From a checkpoint of a small mixture-of-experts model trained on Wikipedia.
Size: 8 layers, width 384, vocabulary 26779, 85.2M parameters.
Below are experts of layer 5 (counted from 0) of a mixture-of-experts language model. Rows are named router (the router's row for the expert) and show model dimensions 144-191. Each number is 128 + 32 x the weight over its row's rms, rounded and kept within 0 to 255. Numbers have three digits each.
After each expert's rows: "gets" lists some tokens that make up at least twice as much of what it gets as of all text. This comes from a sample of Wikipedia text that the model never trained on. Tokens count by the router's weight.

# expert 28
router:124105135176140147099092104103143148125160143149169086051104081085095171117154108152118154128106145152073080128084132133086150133121138093163123
gets: ",", "),", ")", "\",", " –", "',"

# expert 5
router:117065135147081153142220096122163121133168097116140112165141147147173123192163118103140124084121121163170095215112044108142151120142140102112090
gets: " ", " %", " MF", " Team", " Votes", " DF"

# expert 19
router:116116074151140214147129095096142118098090136100127088049143105084148098116104126097091102105152105130151107110127094145118168148058169101174080
gets: " was", " is", " as", " were", " be", " from"

# expert 3
router:115100097127089158125056141087127112051243126121115084083052094112077105171131180154119110152133159156086142094091160097133129110135099075125115
gets: ";", " W", " L", " R", ");", " E"

# expert 21
router:193129142174153154161156176131144118095111186111097112095096163115083163115109140128126040115166155086122072143096072101127133078099156139116101
gets: "1", "2", "3", "4", "5"

# expert 26
router:107054199181042136084115146066120167128094143106111114125119097086118131099142101101097105120113084172142110132091106063146136158126139110127099
gets: "\n", ".", " he", " He", " she", " who"

# expert 7
router:095087174170123123121102103155165155111157166134121108144100154124089166102152085115125061203209165096139092069116101106134170143130179087153097
gets: "9", "8", "0", "7", "6", "5"

# expert 24
router:144086146126111113101136064092166104134179104083115082102107141130171120128070125118141135158164142168171069107129109144096130132149159146103125
gets: "–", " |", "%", " the", " time", " years"

# expert 31
router:102056134149114083094098179080144149153167153100148064115116134157207092157118171118116094135153111080064065123103051127123138132092175146152145
gets: "th", "st", "nd", " well", "rd", " First"

# expert 22
router:114081139165104152152149064108122072099136139166128128144100165106075080125112086150130085093166162127123115120109150139091136130159172119185094
gets: " A", "A", " U", " a", "N", "5"

# expert 29
router:127122146158075148115144136092117166102133139181138117124128099122120146114093105139121105162121090176077128164114130149119202091072148106127100
gets: " and", " at", " with", " or", " but", " &"

# expert 9
router:169072164120139112141075140133184154126197138119109112131124102180097129085163098158135156091163102111189113139141125156216151098118163159092113
gets: "1", "3", "2", "4", "5", "6"

# expert 6
router:161112115178072144049093159131146123133168129115090174168099124092172103163120162131089072091163130147106070115092075112131143075073162134089140
gets: "\"", "c", "C", " name", "b", " it"

# expert 30
router:132130161163066133144064152112095098068176152160180174081160104110125069077101183150127092100170147138140152104133107157134131076124145106157161
gets: "'", " de", "e", "re", "o", "ad"

# expert 13
router:086101164132090145090126096070144119114144127153141123116141126115059114106148150188142088098101118149072086110130084142109123094154107075141146
gets: ":", " New", " the", " United", " –", " ="

# expert 4
router:105083213147138189128104193064144131131143111140175123093117111131150131061106092169135124135149176149156120108078113114151120137134157119143131
gets: " to", "s", " his", " her", " their", " its"

# expert 27
router:131091107191112222154135066116151106125098156125146132119156131112153091141097090149123115114173133165154062159064125165044120100122156116079053
gets: " that", " which", " this", " This", " part", " same"

# expert 11
router:072136175142083199147094166148108099172113127134090110156107128131069099090113117131100092103148090171121147157086157152168115098068169149155153
gets: " of", " |", " more", " into", " for", " most"

# expert 8
router:168092200167032138097093093137152139121149192104137117167134136165047091089136109165163097167145140105132111141090150147118122139124197150113114
gets: "1", "0", "2", "8", "9", "7"

# expert 10
router:118069139154094135127114137109144133122123151137075093129179138146140128106119121162171096165140125135047078114141118145098150127117146096148169
gets: " in", " In", "In", " University", " South", " North"

# expert 18
router:092178155168186159120117087173142083089151067167092184103121087123118177100127076129100107125120109180116113158151123096153079071091160083139130
gets: " |", "-", ";", " -", "|---|", " Rating"

# expert 14
router:129129150144115196114113152061102107086122089103127148064147155154124114137135141128097104149158174180135043161082076147119155139076149145122071
gets: " (", " \"", "(", " '", "_{", " un"

# expert 0
router:120095099202078185118098135048125072098155131098124090171097098138093135095125134115089171130158108101104074219065172151082099108168146120145104
gets: "|", "==", "===", " ==", "====", "="

# expert 23
router:164099173163148146088115132077150104170179131157132065105136075151111084104102113192128181099142162164063097141110107138139104089086178110109148
gets: "\n", " Royal", " chronology", " London", "″", " You"

# expert 1
router:123095143151132180128091218132149086152165098109090145122124096080175120127142143188149094129130120129105117144127130158129142107087140070082102
gets: " had", " has", " have", "ing", " made", " won"

# expert 17
router:141060141138147121132115111186112134139109149104154160130091088111146139112159131166125105165176106137121050186037130136117143130064126090140149
gets: ".", "-", ").", "sch", "ur", "uch"

# expert 15
router:083114111187116129130157086138177145155135105083161122090123073169143101099093137109122103112146154153126043090084068116166151089137195135122087
gets: "0", "/", "+", " use", "ain", "\\"